Below are experts of layer 6 (counted from 0) of a mixture-of-experts language model. Rows are named router (the router's row for the expert), down (a neuron's output weights, with its number) and show model dimensions 168-223. Each number is 128 + 32 x the weight over its row's rms, rounded and kept within 0 to 255.
Before each expert's rows: "comes before" lists some tokens at least twice as common just after its tokens as in all text. This comes from a sample of Wikipedia text that the model never trained on. Tokens count by the router's weight.

# expert 50
comes before: "2", "3", "5", "7", "4", "6"
router [ 50 124 112 135  88 120 128 105 109 144 156 131 135 175 177  90  99 146 125 159  88  70  89 171 143 149 156 102 140  56 156 155 107 166 182 180 153  60 157 120  97 154 141 151 127  88 148 106 131 101 174 164 104 127 149 137]
down17 [ 72 139 138 107 173 145  82 174 142  94 128 110 153 153 128 148 131 107 146 183 117 132 126 155 175  93 122 145 151 156 157  82 113  64 164 132  64 136  67 101 107  74 144 110  91 160 107 131 171  93 134 123 133 137 118 114]
down18 [182 114  98  47 101 136 127 122 168  64  89 140 119 167  64  87 124 155  88 212 121 148 189 141 121 183  86  75 102 124 134 123 116 159  98 135 132 139  88 133 135  67 120 101 159 124 130 111  76 124  93  97 115 129 128  60]
down19 [143  86 135 162 101 167 128 120  88 149 101  97 136 139 111  94 142 123 155 141 126 123 184 143 203 127 166 145  88 104 162 143 126 160 121 120 175 107 145 136  87 195 180 162 112 165  97 116 188 150  89 164 115  89 152 125]
down20 [158 110 114  89 119 180 100 145  94 123 111 142 149 120  84 116 155 139 145  79 107 122  85  96 148 126 170 133 106 124 163  91 145  97 115 127 101 172 100 132  96 126 137 110  34 104 156 163  85 122 175 115 110  55 104 134]
down21 [ 99 186  45 191 188 128 110 125 131 162 155 111 108 142 106 143  75 134 135 179 136 107 117 122 145  78 177 139 122 144 150 176 152  80 143 137 154 125  94 102 106 145 194  83 148 117 127 122 157  95 112 149 126 140 134 133]
down22 [131  86  75 120 143 186 131 131 107 169 145 103 162 215 100 131 126 135 150 164 156 130  87 144 108 116 124 106 153  87 144 117 140  93  86 114 133 155 160  95  85 146 103  89 138 140 136 103 174 115 142 172  85 142 164 146]
down23 [164 116  99 121 115  61 131 133 161 145 111 135 141 156 146 181 141 105 136 119  95  81 174 111  97 143  80 151 124 176 176  76 153 182 171 113 109 144 153 152 173 169 205  93 146 126 128 171  93 128 178  84  95 145 123 119]
down24 [105 116 168 120  96 147 186  48 139 105 104 107 144 126  97 103 182 126 147 107 112  91 139  87 101 178 111 184 120 120 109  97 106 123 164 167 157 122 172 184 175  90 141 122  47 157 145 132 115 112 142  86 149 154 152  94]
down25 [162 136 126 146 102  92 105 112 126 180 129  69 132 163 148 143  77 163 140 126 133 100 147 132 199 170 139 180 125 161 130 114 105 132  93 131 140  85 126 140  69  70 175 159 158 154 126 109 109 116 160 188  88 119 134 192]
down26 [118 153  79  96 129 115  99 126 176 103 154 137 124 112 162 122 168 120 162  99 169 112 145 110  94 135 208 153 102 133  98 133 169 141  97 147  79 144 128 136 152  35 121 177 133 145 109  93 170 121 134 117  81 130 164 132]
down27 [233 120 107 124  98  69 127 153 100 127 165 162 156 101 106 107 116 157  94  92 116 129  69 146 143 151 119 133 137 123 139 127 132 168 163 115 142 103 112  93  65 161 122 164 154  92 159 136 130  75 100  97 172  69 119 119]
down28 [139  67 101 120 122 117 128 128 113  71  67 136 142 144 106 112 134 170 159 157 161 107 137 133 148 143 154 139 142 123 135 128 139 111  95 116 109 183 149 104 108 117 135  42 164 150 161 101  84 147  80 138 114  77 173 155]
down29 [128 197 152 106  63 106 116 112 103 124 126  86 115  88  73  73 134  72 168 139 123 150 138 151 109  95 109 146 117 200 125  77  67 150 151  90 125  56 131 145 137 149 106 122 149 145 168 158 149 124 144 110  98 124 116 104]
down30 [108 130 141 114 158 144 129 139 167 178 149 116 117 104 122 102 158 112 117 106 125 140 147 154 103 144 163 103 143 136 100  90 115 178 124 140 147 106 150 128 138 131 190 167 118  99 162 147 184 116 165 107 170  76  88 185]
down31 [157 129 167 144 148 139 144  93 159  87 119 141  82  95 122  76 146 139 134 127 166 129  71 132  73 169 156 204 145 158 111 129 132 121  99 179 155 120 133 185 154  77 129 126  92 168 118 116 133  95 165  70 129 154 120  80]
down32 [108 168 119 125 123 160 114 101 160 125 167 136 132 188 145  96  96  24 172 173 129  94 168  80 167  96 136 146  87 199 150 129 135 114 125 123  97 144 148 144 116  98 151  85  91 134 144 164 116 136 113 121 105 106  90 171]
down33 [122 153 168 104  99  93 112 119  78 114  97 130 143 177 159 111 121 111 133 129 117  62 128 102 163  81 146 200 170 148 130  60 115 127 170  73 120 132 110  99  83  95 125 185 111  81  86 136 178 122 120 145  96 156 108 138]
down34 [122 134 125 103 166  83  89 170 144 130 138  51 138 144  89 135 155 141 138 172 165 102 105 172 128 132 168  89 101 135 180 124 164 105 142 143 151 112 112 102 106 109 158  75 150 168 162  95 103  83 122 110 119  72 128  70]
down35 [142  57 136 113 179 119  48 119 111 110 108 133 189 122 155 102 106 123 165 180  89 118 113 121 170 154 167 131 143 144 180 128 131 134 123 182 127 132 119 165 115  86 213 128  97 134 126 110 151  89 115 147 162 122 145 154]
down36 [143 156 127 175 117  78  99 121 135 136 140 142 129 109  77 198 173 139 174 131 153 100 111 163 179  82 173 153  98 140 159 130 200 135  82  47 108 184 167 140 163 136 152 113 122 123 115 103 112 129 102 153 136 105 100 133]
down37 [146  59 117 199 154 194 114 133 116 117 143 133 180 111 103 102  93 153 162 120 115 120 189 110 135 111 119 154 122 107 107  95 183 135 107 147 135 136 137  85 150 154  99  89 139 155 108 101 111 179 161 160 178 104  82 122]
down38 [137 105  98 137 172 160 146  84 125 159 139 154  47 144 149 104 105 161 204 126  67 178 189 112 183  89 103 106 170  90 128  77 160 134  65  36  57 103 106 139 118 132 152 124 119 179 157 112 121 110 108 150 165 146 149 160]
down39 [ 97  72 129  99 105 146 130  93 126 105 150 134 150 117 175 123 147 141 152 133 137  66 101 159 110 158 104 164 144 128  72  90 129 144 207  90 145 162 127 182 109 135 131 125  98 108  92 112 115 102 113 126 143 116 145 101]
down40 [134 139 135 116 130 105 150 103 149 107 103 165 120 104 132 147 163 118 147  99 124 109 173 200 164 206 106 121 115 193  65  65 130 166 165  63  94 136 130  83 168  93 130 163 126 124 122 151 135  79 101 132  70 159 171 105]
down41 [143 113 118 157 117 160 122 146 185 112 137 199 133  88 116 118  83 137 110 143 155 115 167 165 144  77 143 126 109 128 145 145  58  54 188 148 149  73  98  75 157 139  76 151 121  98 118 137 133 161 148  98 142 142 137 113]
down42 [122  86 128 145 140 149 154  40 136 147 152 113 108 149  77 122 162 168 147 136 174  71 107 133  35 167 126 160 103 145 101 137  99 107  80 148 164 126 136 188 139 119 113 147 134 151 152 116 111 166 136  86 151 146 128  96]
down43 [165 129 142 155 138  69 137 131  29 177 131 142 137 150 168 195 122 123  88 102  96 134  86  94 184 136 129 146 154 107 154 122  84 182  77 106 122 199 115 117 131 146 122 179  48 111 147 160  91 138 137  72 163 122 144 106]
down44 [114 137 142 172  99 154  91 111 172 156  86 173 142 118 141 148 150 107 140 127 162 138 136 123 173  83 102 148 166  92 148 115 135 153 154 187 100 141 125 124 142 157 123 100 142 123 185 180 127 136 148 177  91 123 173 134]
down45 [110 111  77 188 108 162  88 127 133 122 139 163 130 199 115  71 134 119 122 145 125 127  98  80 126 109 109  86 118 197 164 139 105 158  88 137 142 107 132 106 119 107 137  45 165  97 125 168 115  92 167 152  94 139  93 172]
down46 [117  92 131 120 143 144 151  38 138 135 149 126 116 140  84 124 163 177 140 142 170  82 106 117  44 189 112 149 104 132 120 115 107 109  97 159 159 114 127 171 164 106 101 135 120 168 151 109 107 161 135  82 156 151 161  94]
down47 [143 178 137 112 110 140 192  64 162 139 127 125 148 113  73 133  60 119 133 145 131 171  89 120 206 117 146 182  92 151 174  91 174  95 153 147 110 172 170 131  28 159 102 111 133 120 134 114 134 103 164 124 145 121 111  98]
down48 [107 118 114 177 105 174  94 187 137  26 140 170 176 121 156  86  49 158 117 125 133 120 166 145 133 124 124 172 148  85 120 138 106  74 182 137 107  84 124 107 146 113 125 111  88 112 181 123 129 133 131 107 114 119 141  81]
down49 [102 122 140  98 128  68  50  96 127 123 125 152 131 133 149 131 116  47 131 209 113 119 151 140 135  99 141 106 110 165 160 190 140 193 137 161  87  69  87 171  84 140 137 130 152 118 131 117 131 109  84 153  81  84 108 156]
down50 [102 145 156  93 128  78  92 160 142 152  77 170 117 137 184 137 110 154 204 144 154 151 188 134 130 117 142 125 160 126  97 151 111 163 118  72  89 129  51  96  99 158 174 168 111  92  81 101 104 116  64 195 146 108  63 166]
down51 [ 89 166  63  66 174 158 124 163 193 168 184 125 160 147 181  86 157  82 147 164 157 120 100 107 157 138 139 176 134 147 122 161 145  53 123 155 110 147  66 102 123 123 149 191  73 109 116 151 138  99 156 138 142  96  78  68]
down52 [155  93 130 165 145  44  79 133 169 133 111 113 161  92 172 121 112 143  45 163  78 137  77 196 138 162  91 200 175 122 113 189  94 163 139  88  80 166 155 164 118 116 166 135 138 155 111 101 162 143 134 110 167 117 132 135]
down53 [142  89  93  89 111 196 146 175 109 187 160 118 130 148 168  71 150 149 138 100 139 105 105 114 189  81 128 137 151 214 172 135 170 148 158 133 115 194 111 125 132 168 159 183 129 137 123 116 138 145 115 138 147 127 165  98]
down54 [121 147 175  99 172 125  85 132  88 142 106 105 117 115 114 115  86 107 124 148 119 127 169 114 148 151 140 101 116 107 146 140  65 167  89 124 122 169 123 156  76 149 173 113 150 136 107 169 102 189 118 166 120 149  74 195]
down55 [168 162 121 135 127 104 152 107  97 144 100 137 162 146 179 100 135  90 122 106 200 154 184  40 127 133 137 151 181  91 144 112 128 130 112 109 100 124  83 101 115 109 172 129 150 111 110 120 148 183 131 116 149 116 145 124]
down56 [110  88 205 109 108 174 126 181 130 112 123 165 155 127 124 131 124  96 112 118 106  86 152 141  95  97 106  92 104 141 154 170 157 123 132 103 147 138 118 102 119 127 100 169 153 139 157 132 165 112  52 115 157 143 176 141]

# expert 45
comes before: "9", "8", "7", "6", "5", "4"
router [ 81  83 140 130 143 130 161 123 145 142 182 159 102 201 132  61 112 154 115 139 137  95 110 144 120 127 142  87 177  66 116 138  95 152 123 164 175  89 156 120  80 137 155 152 159 130 114 103  94 102 167 147 113 105 151 155]
down0 [111 132 139  93 161  69 119 117 114 180  83 123 150 182  93  99 115  58 135  58  87 131 189 123 152 141 154 178  58 116  88 138 118 106  86 162 165  99 127 134 103 171 134 152 107 154 113 139 157  91  96 149 111 128 147 160]
down1 [ 51  95 107 127 106 137 129  70 144 148 146 139 187 124 102  87 131 132 124 153 143  94 152  70 138 143 147 193 150 161 191 124 180  96 153 111 155 116 126  65  71 140 180 164 148  44 117 142 130  94 174  74 170 163 137 159]
down2 [128 138 123 180 146 157 177 109 115 134 101 111  76 147 148 133 132 130 125 131 123  92  96 112 100 195 148 153 103 162 130 144 122 158 146  96  98 208  78 100 115 153  85 160 156 130 126 141 164  87 158 142 132 109 140 119]
down3 [133 129 127 100 138 160 154 107 134  98 127 180  55 138 164 130 157 101 148 182 129 151  96  95  68 119 158 120  75 132 127 201  80 163 100 132 140  51 135 140 155 113 139 156 125 141 132 151  40 144 169 153 110 111  85 135]
down4 [171 120  93 152 137 147 136  66 136 121 134 134 109  55 137  66 126  75 123  99  96 109  97 155 121  87 146  98 147 129  50  82 124 125 126 142 162 121 121 133  76 172 152 120 112 163 163 154 121 183  81 165 126 119 131  88]
down5 [161 136 128 125 190 106 196 147 124 147 155 142 116 159 148 156  94  92 121 158 147  91 108 187  82  83 120  81 116 173 111 130  84 134  74 163 146  62 181 108 163 148  93 111 112 119 123 143  66 130 136 109 168  90 107 141]
down6 [110 198 132 151 155 103 110  81 172 151 151 119 124 142 104 120  80 164 171  94 191  93 146 113 126 130 101 160 148  95 159 113 153 108  94  97  95 151 148 162 143 166 110 108 130 100 152 149 184  93 141 108 105  92 135 144]
down7 [ 72 124 167 188 117 131 101 127 132 116 134 124  83 167 120 120 121 156 150 125 151 155  78  66 152 161 109 141 142  90  98 139 138 142 105 166 136 156 168 157  97  86  95 145 115 121 169 154 138 122  82 163 172 127 100 159]
down8 [141 229  89 124 166  59 119 155 161 136 121 112 148 121 148  71 119  69 114  56 101 108 132 121 111  94 144  94 134 155  88 129  68  98 148 121 126 128 158 179 170  92  98 112  78 167 102 130 160 154 149 119  95 119  90 140]
down9 [113 119 155 186 129 108 122 128 120 138 145 114 141 150 122 127 169 120 132 151 124  68 104  64 136 131 161 137 114  78 116 178 128 140 152  47 133 121 142 130 152 142 163 193 111 153 146 121 142 103  90  98 152 151  82 136]
down10 [ 94 111 199 169 112 166 129 138 175 158 114  63  84 166 117 127  85 195 155 111 141 120  69 173 155 129 138 103  96 128 142 142 126 178 101  35 119 172 135 107  87 107 164 115 158 127 137  75 159 112  42 110 189 148  76  95]
down11 [184 130  96  90 111 108 128 123 140 157  92 107 184 153  90 133  67 115 138 132 112 185 177 155  86  91 146 150  98 123 124 174 145  83 126 147 183 103  96 168 125 133  94 107  98 102 125  96 156 178 144  82 108  95 163 111]
down12 [203 127  85 117 142 152 148 142  98 119 139 120 133 135 132 104  56 100 123 160 136  97 130 114  88 113 103 127  77 149 126  91 120  94 125 165 131 138 143 147 172 132 125 116  82 113  94 166 118 163 174  70 111 106  87 129]
down13 [ 49  87  97 149 194 169  93 145 135 190 138 175 108 100 140  98  72 121 120 171 144 129  86  78  97  63 137 106  76 138 172 129 174 107 166 148  62  81 115 150 131 111 141 156 167 139 114 132 127 165 178 157 155 105 106 110]
down14 [113 141 144  67 187 110 150 120 157 114 103  80 108  94 158 122 106 110 142 128 125  93  77 140 132 175 156 125 112  47  71 141  66 131 137 120 126 136 112 148 198  97 170  89 128 151 129 154  82 161 163 150 155  62  76 127]
down15 [113 156 138 135 131  89 197  84 112 161 144 121 121  84 156  99 108  87 168 117 133 131 121 148 166 118  87 156 154 107 110 102 156  59  70 121 124 127  90 118  64 160 193 184 170 145 194 117 126  84 145 171 133 187 118 112]
down16 [127 168 104  80 156 125 145  87  91 176 147 130 105 197  96  95  93  87 106 140 115 102 145 123  88 133 151 123 118 115 139  94  49  91 108 136  90 139 108 127 136 114 110 106 143 119 127 137 170 102  51 149 130 221  63 129]
down17 [130 109 143 144 140 155  61 159 126 105 129  78 100 140 111 112 154 163 103  96 111  63 109  87  83  93  97  34 156 108 107 126 149 169 176  83 157 132 189 138 122  86 149 139 129 148 136 123 109 182 125 139 185 130 109 136]
down18 [107 138 178 138 145 145 171 109 174 177 138 135  60 111 120  74  97 115 134 115  96  62 141 115 119 126 107 116 134 166 148  45 149 141 108  84  80 127 126 126 140 156 136 178 119 113 153 164 114  95 167 165 112 142 141 197]
down19 [141 112 130 103 180  97 121 106 125 135  61 182 148 110  62 154 121 103 105 114 101 127 124 138  79 157 135 121 112  73  87 151 109 163 157 161 160 150 175 154 180  86  66 145 100 127 151  84  93 183  62 131 109 164 131  91]
down20 [ 84  98 142 140  65 156  83 139 145 103 124 121 117  93 169 145  66 193 163 162  86 123  81 132 122  87 169 114  51 138 191 183  96 156 122 119 108 125 103 115 105 136 174 155 206 126 119 131 155 126 157 152 150 159  90 173]
down21 [124 137 181 124  80  92 120  82  84 142  89 161 176 145  93 128 118 133 148 115 106 173  85  98 136 147 149 113 106 104 138 146 159 230 162 142 114 110 123 149 167 125 138 168 134 142 122 109  80  77  86 100  83 102 144 107]
down22 [129 103 143 149 145 188 123 152 123 136 114 188 176 183 118  74 182 117 105 160 117 109 119 114 131 114  92  81 107  82 164 151 153 144 191  95  92 105 129  96 171 115 114 123 129  81 115 119 139 130 135  95 120 155 115 170]
down23 [156 137  89 115 139 128 197 151 119 126 117 153 121 121 153 136 121  59 101 151 164  95 112 171  88 124 171 117 100 146 108 153  89  92 132 163 117  63 157 136 145 161 123 117 118 125 123 159  54 170 116 103 179  99 100 155]
down24 [132 178 164 127 109 153 165 127 159 146 142 135  24 150 132 102  65 133 126 152 159  48 128 125 150 136 106 178 150 174 124 182 186  83  91 155  77 135 154 109 117  58 176 124 131 163 101 125 164 109 131 108 163 131  98  78]
down25 [125 164 104 179 171  78 159  82 196 156 117 103  86  91 138 108 189 104  89 150 137 121 142 102 138 141 110 141 132 152 190 170  95 118 106  88  91 172 135 117 182 150 163 154  63 169  85  91 170  65 156  93 127 135 106 157]
down26 [109 106 156 174 137  96 157  81 153 146 115 109  88 111 130 142 102 118 130 125 115  61 107 115 118 196 132 114 156 125 130 161  99 112 155  77 118 157 127  98 166 189 146 177  63 160 137  88 119 134 116  69 138 147 116 116]
down27 [167 145 105 128 123 170 177 177 131 124 121  93 107 153 126 126  88 134 115 163 134 101 135 186 175 169 111  82  63 140 119 156 126 149 156 127 107 124 170 164 188 160  68 139  96  96 140 192 147  88 144 105 162 138 183 113]
down28 [ 87 139 124  90 146  63 142 133  96 150 175 140 165  76 123  82 105 110 110 125  86  76 130 123 131 114  98 161 130 142 147 135 126 133 129 116  70 154 124 109 144 141 149 147 155 181 158 109 174  91 148 152 184 144 131 152]
down29 [146 114 194 105  66 175  91 170  96 107 165 170  36  99 144 138  93 134 109 145 144 129 105 143 144  95 147  81 154 154 171 128 130 135 112 186 134  92 135 152 106 132 137 123  97 161 120  60 123 148 125 135  96 113 142 139]
down30 [143 104 116  98 182 151 144 135 156 114 144 124 104 123 160  82 108 106 142 153 141 150 117 150 144  68 105 112  93 155 152 141 124 154 176 123 161  88 173 187 148 128  30 126  58 104 122 132 151 132 102 115 160 126 198  76]
down31 [142 139 114 135 122 104 127 147 177 135 120 125 116  92 186 117 139 174 100 148 109 139 105 102 117  99 106 187 108 132 118 132 123 130 150 166 154 135  82 180 170 156 119 165 124  83 182 114 159 132 144 175  91  78 129 124]
down32 [138 190 147 106 140 154 128 180 151 149 102 106 121 139 183  53  98 164 110 118 154 153 111 102 123  80 145 149  93 159 120 102 109  83 157 118 168 102 136 109 155 123 134 108 126  80 119  83 157 137  93 111 116  89 120 120]
down33 [ 47 233 124 117 103 125 117 139 170 131 104 149 101 153 119 125 168 105  95 125 105 111 145  91 104 131 124 234 106 146 124 178 103 114 148 111  85 134 103 126 135 113 142 206 122 142 115 139 179  84 143 102 122 113  94 143]
down34 [125 103  98 158 102 206 152 123  97 149 205 176 110 157  90 130 151 154  50 132  97  86 199 156 154 164  98 141 150  95 136 119 127  69 134 115 105  92 141 113  80 115 130  72 127 118 115 123 163 172 122 162 155 142 147 114]
down35 [191 103 123 128 149 118 157 130 125 160 142  96 128 132 154 135 114  58  92 131 138 123 131 184  87 126  98 108 107 160 124 125  75  72  83 133 134 109 179 147 165 150 103 121 114 114  65 163  67 169 149  98 168  80 110 139]
down36 [146 142 121  89 107 115 192  79 149 115 114 108 113 179  86  99 117 131 118 167  80  83 136 145 164 114 118 147  91 201  86 159 153 202  91 136  90 162 158  45 157 160 120 163 124 156 169 125  74 107 123 114 104 114 168 140]
down37 [ 76  60 191  85 168 184  83 176 167  99 106 157 172  97 157 120 190 133 137  96  77 134 130  93 141 120 138 171 111 128 144 114 154 134 135 126 124 123 191 100  93 125 163  86 171 166 111 113 104  67 147 121  94 162 162 161]
down38 [101 141 126 124  76 149 184  99 100  63 148 164 140 125 174 123 132 115 145 127  85 150 128 169 161 138 112 112 180 164 126 148 197 133  81 206  41 176 129 160 108 154 121 124 135 126  94 100 159 150 162  95 159 109 181 196]
down39 [157  84 123 145 120 101  78 111 116  95 116 141 142  99  64 127 130 138  51 107 161 125 153 147 143 146 102 176 161 181 113  67 111 180 168 120 126 106  93 123  78  85  99 120 127 125 119 162 152  97 130  91 147 174 102  94]

# expert 11
comes before: " |", "–", ",", ")", ".", "),"
router [ 75  65 164 153 124 141 178 113  91 115 118 122 110 207 128  89  96 164 126 139 129 102  62 135 116 110 121  95 171  79 113 138 116 161 123 182 128 104 192  90  91 145  98 116 139 120 133 119 123 120 183 152  93  84 170 152]
down0 [179 124  96 123 119 106 142 172 167  68 176 137 122 105 157 105 144 148 135 161 100  83 115 125 116  95 121  96 106 108 129 110 130  66 161 144 178 139 101  61 154 173 140  91 168 127 120  89 214 147 117 183 169 188 192 154]
down1 [116 186  85 152 153 128 173 123  78 135  81 121  72  99 111 111 167 126 137 146 127 135 127 155 129  50 126  78 143 135 157 114 120 142 111 145 159 126 153 113 145 111  89 189 125 200 166 148  39 137 111  95 160 125 133 138]
down2 [128 144 123 147 126  94 159 100 143 143 185  83  50 139 183 157 176 120 140 104 138 103  90 132 114 134 139 153 157 138 132 116 145  55  99 120  86 104 189  92 139 117 164  92  99 179 102  88 138 164 169  73 125  78 126 124]
down3 [103 205 137 132 112 101 139 142 167 131 151 122 131 112 117 162 141 154 170 112 164 156 116 138  84 192  81 127 112  97 118  94 138 131  64  88 151 159 160 148 158  74  75 112 109 158 150  79 106 103 153  66  98 113 107 117]
down4 [154 123 153 103 114 118 160 139 203 144 161  71 126 128 119 172 129 144  67 105  97 185 106 137  42 105 159 138 127 200 113  96 131 148 154 158 145  86 106  69 134 115 148  69 149 113 132  40 111  65 182 111 132  68 104  73]
down5 [114 116  92 190 183 123 121 128  91 175 106 123 150 127 159 131 125 160 107 111  80 148 166  87 132 104 123  72 103 122 134  96 167  83  99 155 154  85  74 132 143  69 145  98 146  54 131 144 141 151 124 169 107 161  92 141]
down6 [147 172 125  99 102  69 172 161 122 113 146 178  89 120 129 151 183 129 133 123 152 154 123 139  88 114 135 127 152 159 120 134 150 191 111 114 170  83 113  96  81 106  59 151 128 104 179 112  63 140 101 133 106 121 136  67]
down7 [ 89 147  91 148 155 157 109 140 180 170 145 149  59 100 140 112 109 120 153  99 166 113 132 143  85 134 128 144 134 112 110  71 156  73 147  63 137  98 119  87 143 114 122 136  60 172 115 100 114 148 146 139 143 114 147 185]
down8 [155  68 116 127 128 120 119 108 156 167 109 105 190 124 112 104 148 175  77  85  87 182 162 135 100  82 125 115 173 164 138  72 131 151 157 120 169 121 139 114 153 143 154 109 128  94  98 120 140  82 114  73 134 106 146 100]
down9 [149 123 115 112 161 161 164 117 116 143 131  53 110 160 105 121 108 136 175 167  90 100  97  84  89 159 147 104 128 113 146  89 115 114  91 138 100 102 148 190 148  96  69 141  99 111 128 159 130 131 117 142  90 155 108 152]
down10 [ 67 155 123 137  87 120  87 125 147 121 120 157 169 127 152 196 143 129 130 147 147  93 140  60 114 139 100 189 157 132 168 154 136  91 114  72 124 116 156 118 200 130 141 142 151 177  79 151 116  95 114 106 183 154 139 177]
down11 [ 58 182 101 185  81 132 136  95  99  99  94 133  90  33 148 133 162  99 109 174 110 117 147 161 149  72 118 121 113 150 149 136 156 106 122 117  98 115 153  66  98 119 127 154 132 162 172 132  65 146 176 172 176 118 126 146]
down12 [127 179 139 101 136 172 124 111 107  98 122 137 139  69 144 119 137 159  99 154 112 118  92  96 144 151 103 156 124  83 131  79  99 123 126 182 125 146 164 126 135 129 115 116  92 163 139 130 107 176 126  91  81 212  98 116]
down13 [114 159  94 115  74 180 152 116  87 134  84  93 112 114 146 106 117 141 122 143  97 114 101 135 149 132  55 181 148 184 114 169 151 120 143 127 143 124 133 157 128 151 145 188 192  97 151 203  89  82 138 142 125 114 166 108]
down14 [127 110 133 121 131 132 122 113 124 154 120 143 166 147 123  79 123 107 142 193 116  98 162 113 133 102 145 185  85 163 138 113 197 126 132 117 105 136  92 175 107 109 126 162 134 190 154 167 149 131 113 146  73 166 106  97]
down15 [107 143 142  84 116 120  95 136  94  98 131  87 133  97  61  91 110 149  95 118 180 177 147 141 144  53  94 118 131 115  88  86 125 144 195 122 137 111 141 145 103 123 115 107 146 138 141 147  91 199 123 128 129  84 114 162]
down16 [177 121  96 103 149  94 158 143 151 160 184 132 144 109 140 144 102 157 184 144  71 128 114 116 129 167 157 100 114  69 117 146 169  98 152 172  77 140  55 126  81 169 110 118 138 118  93 124 193 107 157 189 174 157 182 172]
down17 [126 133 126 172 144  89 164 161 162 162 205 124 100 138 192 136 112  98 143 101  77  86 153 100  88 164  93 134 131 134  49 149 138  80 154 155 130 142 105 107 157 119 163  94 158 136 111 101 134 170 186 127  81 142 136 114]
down18 [152 156 102 129  84 127 156  98  68 112 142 167 105 176  49  77 110 147 143 108 128 143 122 100 164 133 166  65 129 132  95 121 126 112  79 103  99 179 148 171 151 141  57 120 141  97 163 123 125 123 101 123 147 145  67  85]
down19 [162 146 127 151  92 136 147 114 104 108 128 108 122  84  85 146 130 170 133 178 125 109 182 134  96 113 133 147 131 125 119 127 119 140 172 101 149 169 112 182 162 132 132 115 114  94 131 158 112  94 132 123 142 130 129  83]
down20 [135 133 156 157 104 149 114  93 177  99 198  93 115 141 108 133 130 141 149 128 105 115 124  95  55 148 154 190 179 122 129 126  86 144 104  84 147 109 128 136 112 124 115  94 171 108  81 136 131 109 187 122 171 148  95 217]
down21 [135 182  93  55 147 147 158 130 124  78 105 128 172  71 111  62 143 124 108 155 117 150 165 167 107 153  93 118 116 103 104 125 174 147 146 181 122  63 167 143 169 144 107 167 143 160 165 138  95 127 123 113 105 107 155 115]
down22 [147  97 132 112 125 132 156 180 199 147  82 148 168 113  97  79 147 113 133  88 168  98 135 147 127 105 176 148 127 140 143 128 132 134  99 118 170  95 150 156 127  81 130 156 157  81 134 104 123 140 167  61 134  77 124 186]
down23 [ 91  82 126  97 153 130 144 113 111  89 114  84 107 152 168 174 167 177 138 208 104 121  99 138  63 151  97  74  98 135  99 160 146 206 145 149 174 119  84 108 146  82 111  95 122 140 106 112 149 148  87 118 187 193 124 155]
down24 [224 101 168  92 107 136 123 153 112 129 153  81 110 142  77 172 124 106  87 125 103  99 142 107 163 105 159  98 101 109 139 128 158 130 170  68 128 129 125 146 178 129  86 167 154 159 119 117 145 158 137 123 161  99  99 124]
down25 [ 61 130  54 120 159 155 142 172 130 172 139 167 194 142 134 117 147 187 187 131 134 141 140 153  99 149 135 148 157 122 108 133 121  13 118  95 152 116 107 152 160  96 112 129  85 158 169 107 149 169 106 110 141  76  99 118]
down26 [136 111  52 189 139 137 116 115 146  95 187  67 154 145 102 110 123 109 120 122 142  94 183  78 158 146 180 185 159  78  92  69 118 135 142 100 166 163  88 133 114 128 124  97 116 122 182 157 179 156 107  96 129 159 133 136]
down27 [131 135 129 161 121  84  90 112 137  96 179 157 131 139 114 115  92 101 178 151 111  98 145 161 193 137 123 168 152  85 133 115 105 100 103 176  97 123 173 124 128 116 112 152 160 112  93  71  96 104 142 112 127 129 130 128]
down28 [120 126 139 157 170  48 102  78 110 174 111 121 116 128 126 153 122 120 184  86 118 120 101 134 143 155 113 136 162  88 168 126 166  91 114 120  78  94 141 122 112 116 104 109  78 147  93 140 109  95 170  90 107 148 118 164]
down29 [199 111 136 114 138 161 118 135 180  67 193 107 113 117 122  99 127 124 106 178 118 156 100  88 128 119 197 163 135 122 122 135 169 162 150 115 147  99 124  82 102  90 157 142  74 123 146 161 130 107 190 120 142 115  59  99]
down30 [122 203 142 196 135 169 163  73 125  80 108 138 181  95 133  88 159 120  92  60  96 121 167 123 140 166 124 104 184 165 127 116 108 141 130  83  93 153 139  93 136 182 130  96 157  83 140 154  88 142 139 124  86 109  83 144]
down31 [ 92 156 147 127 131 112 112  95 110 124  86 143 180  92 188  78 130 129 159  88 101  83 125 118 175  96 141 118  80 128 170 169  87 121 133 163  84  94 134 140 157 185 129 137  82 108 185 126 145 145  69 159  90 177 144 119]
down32 [114  79 126 113 147 143  66 107 142 170  98 154 126 123  91 159 109 137 178 131  99 100 169 129 111 119  99 142  98 136 122 109  57 108  58 139 112 117  57 120 149  95 130 127 191 130 106 139 115  77 156  74 214 122 129 119]
down33 [135 185 120 151 186 116 119 113 155 165  91 129 136 143 177 127 115 129 158 114 107 187 186 121 142 126  86 169 114 120 135 140 144 136 122 185  85 122 102 188  90 141 152 113 176 118  65 210 113  51 109 118  73 185 150  84]
down34 [144 174  93  77 130 177 158 135 134 114  49  82 166  94 140  71 131 167 142 185 109 115 183 118 140 138 145 148 141 155 171 153  93 117  94 156 144 115  90 112 152 130 187 161  91 143 174 175  70  93 138 105 120 145 161 100]
down35 [113 106 119 128 164 101 200 190 115  73 117 146 157 147 137 129  83 111 114 117 157 103  99 121 124 110 107 173  77  87 119 134 131  95 190 154 113 104  97 108 145 103 109 161 170 145 140 129 139 149 151 146  87 168  80 128]
down36 [135 136 140 162  84 109 110 116  24 140 179 157 130 159  75 121 178 155 158 118 129 105  75 136 160 141 147 112 141 175  92 107 136 136  91 111  95 176  62 181 113  65  71 134  60  94 174 141 126  88  86 142 153 101 123 129]
down37 [103 145  96 122 149 210 173 150 145 122 109 125 199  85 177  35  99 182 104 104 134 104 198 130 163 103  93  62  92 155  87 146 174 132 131  87 115 137 122 150 140 122 104 120  78  84 190 183 153 138  94 179 136  98 126 123]
down38 [161 148 132 102  58  99 129 129 131 138 153 175 107 156 149 153 138 143  86 123 153 156 121  88 172 139 135 106 153 157 112 125 111  46 144  67 103 142 155 148  82 161 152 172 134 132 101  82 109 131 123 130  97 158  98  90]
down39 [125  93 124 162 131 133 163 115  82  83 116 120  99 149 147 155 166  65 115 168 135 195 134 121 158  97 125  79 107 172 147 157 146 167 156 113 151 112 209  75 112  78 125 157 182 150 125 123 129 107 142 175 111  78 105 144]